Experts of a small language model.
Experts: 256 experts in each of 11 layers, 64 SwiGLU neurons an expert.
Training: a variant of SOAP for the experts, 11773 steps.
Below are experts of layer 7 (counted from 0) of a mixture-of-experts language model. Rows are named router (the router's row for the expert) and show model dimensions 0-255. Each number is 500 + 40 x the weight over its row's rms, rounded and kept within 0 to 999. Numbers have three digits each.
After each expert's rows: a language model's description of what the expert responds to; "comes after" lists some tokens at least twice as common just before its tokens as in all text. This comes from a sample of Wikipedia text that the model never trained on. Tokens count by the router's weight.

# expert 51
router:494547513479510471471524539503466499479477455479559522497522516472476465559453577490508558496493503466482503544535515485518471490509506506540606531494536488504522484492487483506503490440497494445519536412534474520475500444534451485484508483464449496484494501549461548558451545544500540472509465543516456552493453504464438511593483486486492505446546515516466561558485570509522500464534505415553541443500560469569482523505315457584484515506568441553456544447523479525446431491445515569517451513490530519446544535541457589543471545481510454539528502510495521483509587511452514491484482494480483507452489499530503549541528456444491538408433455526448428496504549491576486577493499497563453423566508495495564456444553561466394511495500482477532481526498437521539516529489530
It responds to: Word-start pieces of verbs and adverbs after he, was, to or who, such as a-ired, event-ually, includ-ed, repl-aced, dr-ink.
comes after: " to", " was", " he", " and", " had", " also"

# expert 5
router:540455446523572486498488529512487492481458501477551530548482503566525563495462512453436484512439525499481457487511573468562434501485451520547496539541511456442494491453518496454543479487506528463373511412490506523484506444513473446436482475493504554508490484579468500544485495427457464491489495568431492528476482513565518462574518532492435473438542462481461522599483526475475487513555554489509504458450564506516404413514422530551477496484536452543449466519483506558515511482400505597526454468531519461506555500468491545511468506465509501513552517510493526493530508595472545533472480487445527574530498506508478523554500511438571494520477487516500410486528513595628497571483463442510478496547481487487510445500516572425437491467522511478501453523468429493536522495531473
It responds to: First three digits of four-digit years like 198, 199, 201 in dates and birth lines, plus scattered digit pieces in codes and tables.
comes after: " ", " (", "–", "17", "16", "15"

# expert 25
router:538497501467553496499517453562427525451492461518521469497494480503497462504423554518482512518497522498451566487501559455504454519535503523510509486545481517464535488480483534512480506551484522491494546424535500529508551449488481428480516516519453532481517458597564451578486487515513527512529434534551516485487569541435421492537523488543481485515520498500432509494473581544487513505604529464602495467455547511542498478503417447539582529477567472505464541472474493540520362451432471512567404539504498538456486469525492586517487513523510506513566496548467479550532593598464483557527468593459508536462518493518521497504453441473542498449487447558507492477477468607592428566478463482498455482512453507487524519523512473460431500505510526515574518496507503459552525485519536
It responds to: Auxiliaries and main verbs right after a sentence subject (was, were, did, would), plus sentence-final periods and clause links like because, though.
comes after: ",", " it", " he", " It", " which", "s"

# expert 53
router:564529489527490496484541485481463523516500491473531612560462499464585447471460533480475532484472469487452574490479571489515461460542494457480546520599488501511497481470503512471516503480490461457480560430500523501464456497542489459475524551496500545475515446552461513513493530569538508484500433471521510574470460500487480518563509482524454418459575443575502559548514583501490458588502465470541516465562492498527489513548407547505576478459478483488502543528449471497515456507528498546549469506534499494464529503471467550577453537557539498520559516516549535464503526595461489489499414608452570547499537503537501551530483561425518507511486477511489458422524523508548473546423464495545495388534430430568537490465463555455494547512502413502516493476520426470532525505500486
It responds to: Everyday nouns after his, her or the, like home, house, land, ship, wife, war, B-attle, often in biographies and titles.
comes after: " the", " his", "'s", " b", " her", " their"

# expert 15
router:512565516546528481467523500462505502525483463489528514538481514523519465493523522499466550519507568467414578479561537472526424523557506468454484549468476499515549505480471521453552535423441492423404525446488509456520542421536492450491479534452427550453500436541549505514482518555510482508546505468458517499457559499515472558611453480514517504504527505492477471498479523500484529500595544439519448424533548459505488503496359526545530570452476469512485548446464439521487469491524459527542491516551518534436560489523483536563465456459553513503542549477544546492520521519455533553475490502507531524487526518539524583515507459408530570449466467533524435460524509509585455500521462565526466512561504439459555474511510550463526545481530412481513423507599502511514517492535550
It responds to: Adjectives and word stems after the or a line break, such as same, original, present, open-ing, trad-itional, Sixth Form, incumbent.
comes after: " the", "\n", "-", " was", " a", " The"

# expert 27
router:543451465512543425494526487500453503489460450541536544502485459570540462525470455465451533491500485481471561519514584465510480506546514464500566475538543507505556419480510473471517492494494558467473505451534485589504543473477447455508466534487410446525502500581520471550513591520500473491556416469578557500449448501488489477539520507561493469424530465544479511523533550543467505512555527419595549458512625505501484529508497494556532528475562488477448539447462511571485489490453475601511450543456498532491474473539539546560488515461554479491549554542563512501496482517467438556487474540423541586481562458502440438494449500487552558509420528536474462470468535474509507525508472465549479518514423497482530460502514501502515498490445429510556510510530481502546545432576494
It responds to: Mostly and after a comma or noun, joining clauses or names, plus sentence-opening The, It, This, which, while.
comes after: ",", ".", " and", "s", " well", ".\n\n"

# expert 37
router:525497433526481467487498507526472562517483486476603514536522436529527466556483525474474468468471499491437546512537511519532472469555544508462538491421519533529489456492529513489525505506515509492444467411525479549527503431487500456423441449476432512427464524487492499552472471486524469473470428495572484496419496530505561486582502506530449456484629463493405568553490567495451528476555499515583485446469605508485481470560428461562567564504501475456494494466472535550515466478440513625471441548525506507487547506524525527557517516532552501502552522495501437500529489511437435523484435581479534524472491496503493454551454542487516492464444527475466488456486542511578491486520484502489517526534513527460504491491498566453449521490472438511538471510474366496517549466552502
It responds to: Numerals in table cells and number words or quantifiers in prose, such as 10, 14, two, several, many, best-of-five.
comes after: " ", " (", " one", " number", " List", "–"

# expert 21
router:486519499524498538415470496473476549465488467534548538512473457538436462501486482470517516449482475523470502460481487507564456467509425487485541493498528495458503459480513464462495491503451475462431533470554491479550441453517494458515504556507473484424509495496482519528484527462541502516585462546505440501465497511445437529598464467460543445473525522511415506536532562476503519506529534480571472403455550474563472530534356519533501534512490473552472511505447468488561404507509493530552383480481476535500510495506525622530499537533533547489580508487544520534515482572442506510472428582489500569532508494499470543584451499453528557426459434525455484466479502525566539546437452477557446523555453476481479499430516518460479481493477488498516490437513398519474546499483540
It responds to: Opening pieces of longer Latinate words after the, of or and, such as cont-rolled, dis, comm-and, sup-erior, et-c.
comes after: " the", " and", " of", " a", " was", " an"

# expert 20
router:489492466515514443477454543518426486481542448467579531516418510505537477506547482501451480503492536515467492486514532562485416553486463446486509498556461512480463442440467498534487477497489505479464466478542495513504531498591460473467444545478450517512516519567476532500535575480532453566534474566507477542465502564467536506540489528515487508480594453549435535531449525509433464501500498487559466487482550467524443471495370475670519499486494451518471553448471500521561468514471549575557489488490544472476516453510501515512461511456501488501532499521538510488520526554447529587501493526496527588528481509481426537526437519421527544484482470478476387540521470547606493467472509471485501443568480506502505449448489598515468532442534443481509438504541450542541524506465515
It responds to: Words inside wiki section headings and table headers, such as Personal life, Plot, Election results, See also, Career statistics.
comes after: "==", "See", "===", "Personal", "-", "S"